config.yaml
d_expert: 96
moe_layers: [1, 2, 3, 4, 5, 6, 7, 8, 9, 10, 11]
router_score: "sigmoid"
routed_scale: 1.41
init_std_router: 0.00644
lr_router: 0.000515
optimizer: "soap_variant"
beta1: 0.95
beta2: 0.98
batch_tokens: [32768, 65536, 98304]
Below are experts of layer 8 (counted from 0) of a mixture-of-experts language model. Rows are named router (the router's row for the expert), gate (a neuron's input weights, with its number), up (a neuron's input weights, with its number), down (a neuron's output weights, with its number) and show model dimensions 64-127. Each number is 50 + 12 x the weight over its row's rms, rounded and kept within 0 to 99.
After each expert's rows: a language model's description of what the expert responds to; "comes before" lists some tokens at least twice as common just after its tokens as in all text. This comes from a sample of Wikipedia text that the model never trained on. Tokens count by the router's weight.

# expert 28
router:61 60 44 48 60 72 46 42 52 39 39 66 54 26 80 37 53 51 67 51 49 60 44 55 63 49 56 60 36 47 48 55 43 41 57 63 67 48 19 47 27 41 28 62 58 67 52 44 35 65 42 68 55 47 27 75 56 75 48 46 36 33 47 57
gate0:65 44 55 30 67 41 37 66 53 42 39 30 54 45 57 50 22 78 37 31 46 63 40 55 47 56 47 38 40 51 42 41 29 55 46 48 60 57 47 55 69 50 57 80 35 68 54 32 44 50 51 28 65 42 54 37 32 53 48 54 40 44 50 59
up0:29 62 52 34 40 79 65 48 44 53 71 55 46 56 36 55 36 52 62 62 32 40 46 32 52 46 56 44 43 36 53 52 71 52 64 40 42 51 60 37 60 66 47 55 49 47 45 57 44 64 56 48 61 40 60 75 81 30 40 44 46 60 41 22
down0:81 78 48 36 69 49 28 66 52 41 59 72 64 66 45 44 54 57 54 49 62 56 24 35 49 46 51 64 59 64 65 69 28 50 52 67 65 47 74 55 47 83 71 79 46 57 47 43 47 46 37 48 51 50 52 47 42 53 52 59 32 55 58 54
gate1:47 63 55 58 39 52 45 44 54 50 62 49 61 63 60 57 61 26 66 40 52 54 61 56 50 34 64 36 43 42 59 62 38 43 30 50 46 48 38 44 37 39 40 75 54 42 72 32 17 24 50 61 48 30 37 51 77 43 50 53 54 42 60 50
up1:20 57 71 70 43 47 33 64 58 48 36 58 49 52 34 63 53 31 41 51 48 55 65 53 48 52 46 35 42 45 69 54 43 66 34 35 39 27 49 62 53 45 48 34 44 45 45 58 48 31 64 43 44 55 27 54 41 32 57 31 51 41 52 68
down1:66 37 48 61 66 36 52 57 71 63 35 61 38 40 28 28 55 32 80 40 59 49 51 67 31 43 61 44 48 37 54 36 46 55 40 63 47 44 56 55 26 50 37 56 57 37 70 55 52 61 37 47 31 64 54 21 56 53 65 56 48 51 46 36
It responds to: Newlines ending table rows or paragraphs, markdown table separator lines, section heading markers ==, and cell pipes.
comes before: "|", "\n", "-", " ", "==", "==="

# expert 30
router:57 64 57 48 58 73 33 52 42 47 44 44 89 38 53 58 49 65 45 63 51 54 45 63 73 55 52 63 44 65 59 47 45 51 66 62 40 61 37 42 49 52 57 67 58 61 60 54 45 50 37 55 52 55 30 55 40 71 67 47 44 55 44 51
gate0:61 67 58 63 43 48 32 67 63 33 30 50 54 58 36 42 46 40 44 52 49 52 29 62 52 50 45 56 63 18 61 38 55 62 50 54 45 74 53 52 53 34 35 40 58 41 60 74 53 41 38 54 56 73 54 43 51 58 52 27 43 39 36 44
up0:63 50 39 75 54 74 52 34 52 59 40 69 52 53 51 43 60 31 44 25 48 55 56 66 35 41 54 38 58 48 67 44 49 56 50 60 64 46 67 43 36 52 52 78 50 61 80 50 48 35 54 39 31 59 35 32 43 48 50 61 64 40 46 47
down0:49 44 62 56 49 60 15 30 41 36 57 50 36 69 44 54 37 59 39 57 48 46 56 47 35 43 47 42 55 62 56 66 41 45 53 26 47 54 45 27 45 84 51 45 51 52 57 43 52 46 41 42 40 44 30 56 45 47 51 47 42 56 70 45
gate1:44 49 44 33 65 57 72 64 55 70 58 38 58 59 72 56 58 43 45 46 45 54 59 62 74 41 62 46 42 69 51 25 69 36 66 65 46 62 62 31 55 55 29 31 37 40 32 70 32 80 57 41 47 48 35 60 47 51 49 49 61 52 38 44
up1:66 75 68 33 44 47 34 72 55 54 38 36 34 43 40 40 64 48 52 55 60 40 55 45 56 42 59 48 46 41 55 58 37 39 34 52 69 49 30 56 45 45 56 44 63 46 79 42 64 50 20 37 68 48 39 50 42 47 50 70 49 63 54 47
down1:47 69 58 46 46 48 43 54 51 35 59 34 46 52 59 36 44 52 52 59 74 60 47 44 38 43 38 46 46 49 38 61 43 28 59 54 70 72 45 56 32 73 51 21 57 63 65 42 67 47 47 47 65 48 39 47 59 35 22 44 26 41 76 46
It responds to: Final digits of years and dates in parentheses, tables and date ranges, plus time words such as century, season, ago.
comes before: ",", "–", ")", " |", ".", "),"

# expert 1
router:70 50 60 36 61 52 28 61 31 49 59 58 73 55 56 56 45 52 54 72 56 46 53 51 39 50 49 60 48 31 53 71 32 69 42 63 54 74 40 40 32 44 29 62 46 52 54 49 40 59 28 53 53 48 27 60 53 59 67 58 42 51 48 50
gate5:83 62 62 62 56 43 52 41 17 28 67 57 62 65 56 43 34 30 50 56 37 47 48 62 39 50 57 39 47 30 36 52 59 76 60 71 49 39 60 47 30 68 32 59 42 31 41 49 72 32 55 45 39 47 47 50 42 51 76 42 49 67 39 45
up5:50 67 54 39 38 61 56 52 63 66 50 30 30 74 46 51 59 62 39 56 60 53 63 37 56 43 40 72 53 50 53 58 73 50 77 44 45 69 52 46 58 57 62 53 75 32 54 67 78 57 47 48 43 51 35 69 49 32 31 55 58 55 32 58
down5:76 40 46 33 65 43 53 42 56 57 57 48 49 48 51 22 44 34 36 47 51 48 54 37 63 52 63 43 39 31 36 34 56 59 44 56 64 40 49 34 48 33 62 55 44 37 65 52 63 58 72 55 53 38 41 60 56 23 68 56 27 46 51 57
gate6:40 53 65 48 61 61 26 36 38 52 37 72 56 55 53 53 37 69 39 59 44 24 32 45 53 51 65 42 58 54 48 64 44 63 50 50 56 51 28 59 20 45 35 52 33 49 54 39 35 67 68 46 60 52 40 58 57 43 38 50 71 49 57 64
up6:69 49 61 52 47 65 25 50 53 49 53 69 62 64 37 43 54 52 54 65 49 59 50 23 35 60 52 19 53 30 66 73 70 47 65 55 56 54 45 43 49 62 56 53 51 27 44 69 39 52 61 49 42 50 30 62 65 61 51 60 56 47 48 53
down6:45 65 49 62 57 60 64 67 42 48 29 33 50 42 61 29 43 58 44 58 65 53 44 58 54 49 52 51 51 32 47 47 59 51 40 33 46 64 50 58 62 38 73 71 54 44 47 43 50 58 39 54 70 62 70 49 43 47 32 34 59 50 45 48
It responds to: Individual digits inside vote counts, percentages, scores and statistics in tables, such as 71.25, 1,315, 23.4, plus ± signs.
comes before: " |", ".", "0", "–", "5", ";"

# expert 29
router:60 40 73 66 52 51 28 51 54 59 31 65 51 53 71 29 50 51 44 50 50 49 42 78 57 38 67 66 49 53 48 51 66 62 62 45 50 54 25 49 59 72 62 50 51 52 29 42 43 66 68 67 47 68 25 55 54 53 49 52 44 53 51 55
gate5:42 54 61 65 44 45 36 55 34 60 64 62 46 41 85 27 68 60 28 43 24 62 50 54 42 53 65 75 47 43 46 62 61 58 45 49 49 62 60 53 44 32 64 59 47 30 36 56 49 46 58 46 51 41 46 68 22 53 56 51 48 37 71 57
up5:70 62 44 36 37 60 57 61 55 54 59 72 34 63 33 44 49 58 39 75 51 51 71 49 50 63 56 53 31 24 69 42 60 41 11 49 28 50 53 51 67 58 53 46 58 41 66 52 53 39 51 47 41 67 36 50 50 55 46 29 60 47 54 70
down5:31 62 39 54 58 41 35 49 36 46 46 40 51 67 67 51 74 37 42 39 48 60 39 44 43 58 58 58 67 46 53 49 56 32 47 58 56 45 59 65 56 40 66 15 61 28 31 25 78 59 64 31 60 45 34 59 55 61 42 61 56 43 45 40
gate6:34 45 53 19 52 70 68 49 62 63 28 58 78 56 55 82 38 39 58 60 59 70 64 53 41 73 82 55 37 58 48 71 42 62 47 43 54 41 38 61 56 53 56 42 65 42 45 64 50 41 68 61 54 60 39 46 53 32 54 53 43 63 51 51
up6:71 67 39 45 30 37 53 41 58 52 55 63 66 49 36 50 46 74 52 47 41 52 50 36 53 38 38 40 43 24 49 75 41 67 54 60 30 70 70 39 27 33 50 54 33 43 51 39 49 49 71 41 51 45 38 59 61 61 27 59 70 47 52 62
down6:50 55 49 46 63 41 27 35 66 36 49 39 56 52 56 53 34 53 48 70 28 41 42 46 64 58 68 62 45 43 53 47 44 50 65 68 64 55 48 45 56 71 71 57 43 70 52 35 38 36 68 61 64 46 73 57 28 54 75 47 47 57 65 40
It responds to: Line breaks, list hyphens and field labels in infobox-style lists, such as Coordinates, Website, Born, Preceded, Language, Home runs.
comes before: "-", ":", "\n", "|", "=", " •"

# expert 31
router:53 45 52 44 53 38 27 37 44 39 39 73 47 23 40 58 74 50 48 67 43 40 36 56 77 35 76 58 45 47 57 66 50 35 55 42 53 48 32 63 42 55 54 47 56 60 41 59 42 63 26 57 43 65 37 41 34 51 59 34 37 48 66 47
gate5:45 49 62 34 50 44 55 34 34 40 62 45 59 39 42 63 67 39 36 61 52 57 16 48 63 48 61 42 39 38 57 41 46 38 66 34 39 64 23 50 52 46 51 47 44 52 53 32 19 60 37 47 57 66 47 50 59 73 61 35 48 32 78 47
up5:50 33 86 41 55 61 60 36 46 59 59 40 61 55 43 72 47 56 28 48 73 66 55 35 52 54 69 33 38 46 44 44 36 54 67 44 29 41 51 46 59 53 31 39 38 36 54 38 25 49 48 49 52 50 56 31 49 40 60 42 60 26 50 52
down5:77 49 46 48 56 51 33 70 39 60 26 33 41 53 41 39 37 37 43 71 36 53 47 52 42 38 37 74 48 51 26 51 60 50 32 55 68 51 68 46 27 42 52 41 63 21 47 57 40 52 53 55 55 31 29 60 32 39 37 53 42 76 38 47
gate6:45 67 45 46 43 40 53 52 49 44 64 51 37 34 44 40 64 34 40 69 63 67 65 34 29 35 52 43 40 58 70 55 59 61 44 42 30 55 47 40 61 68 59 67 56 65 47 36 56 52 56 20 65 57 29 56 54 75 45 63 70 61 51 42
up6:35 54 59 45 78 56 63 64 67 45 48 51 49 31 42 57 40 69 44 48 35 27 60 56 77 62 47 38 53 49 43 37 43 61 57 38 75 40 28 50 53 51 26 33 50 40 42 57 44 55 69 78 45 28 60 49 58 40 39 46 53 43 42 64
down6:58 62 69 53 51 51 70 41 40 35 46 85 50 41 43 41 43 53 47 53 41 53 41 58 37 42 51 31 56 64 51 47 59 39 60 59 33 62 56 73 57 63 57 41 44 56 63 44 46 50 52 75 44 61 45 59 48 48 39 36 25 54 75 67
It responds to: Digits of years and the space before them after "in" or a month name, e.g. "in 2006", "May 2010", "1992".
comes before: "1", "2", "9", "0", "8", "7"

# expert 2
router:58 64 68 28 67 45 36 54 38 41 57 63 54 65 56 42 54 47 57 61 26 52 49 55 57 54 64 60 54 46 56 59 40 86 47 39 49 56 24 50 46 64 22 66 81 53 55 61 61 45 51 50 43 69 28 53 56 62 71 39 27 29 70 51
gate0:48 47 47 47 55 40 55 46 29 54 39 50 54 76 63 50 61 33 47 49 68 28 46 57 52 56 79 24 63 39 62 38 41 50 58 45 43 87 40 52 49 63 45 48 47 47 34 71 61 61 43 41 70 64 49 40 45 59 53 28 55 58 33 35
up0:47 60 48 49 47 63 81 51 68 49 57 62 65 42 31 36 52 21 60 60 73 44 52 44 66 39 39 56 46 49 45 45 61 36 38 52 37 63 64 39 68 47 66 45 49 53 53 47 40 48 61 51 25 60 61 43 44 44 47 49 36 35 69 39
down0:47 52 51 53 55 52 46 41 71 45 70 47 51 59 43 52 26 51 43 44 53 49 45 59 60 50 44 47 45 52 34 59 58 57 51 54 21 64 72 45 53 37 64 82 46 45 45 44 39 51 34 57 29 45 56 54 50 71 45 47 51 52 36 49
gate1:31 62 54 34 71 53 62 46 19 44 43 55 45 53 69 42 51 40 52 52 57 63 48 31 49 36 36 44 49 77 38 80 52 50 51 55 47 62 41 41 60 65 29 62 54 41 63 54 55 45 37 55 61 68 49 47 65 42 60 49 46 38 53 31
up1:44 57 61 64 79 44 54 66 63 55 41 70 46 57 48 56 44 53 31 51 60 71 58 46 50 38 48 53 46 68 44 34 64 75 53 41 48 55 56 49 69 50 50 55 85 56 63 37 72 49 51 55 51 55 43 42 59 64 43 42 42 52 68 56
down1:43 32 59 65 60 34 57 53 55 62 58 51 40 47 55 47 54 59 66 57 68 35 55 51 18 22 41 40 47 30 42 59 29 40 64 52 48 62 40 44 37 65 58 42 57 67 44 53 34 46 61 54 59 45 42 35 47 49 49 53 63 49 27 62
It responds to: Separators, digits and sport words in athlete infobox career lists and results tables, such as "/" in apps/goals, football, kg, Bronze.
comes before: " |", " (", " ", " /", ")", ";"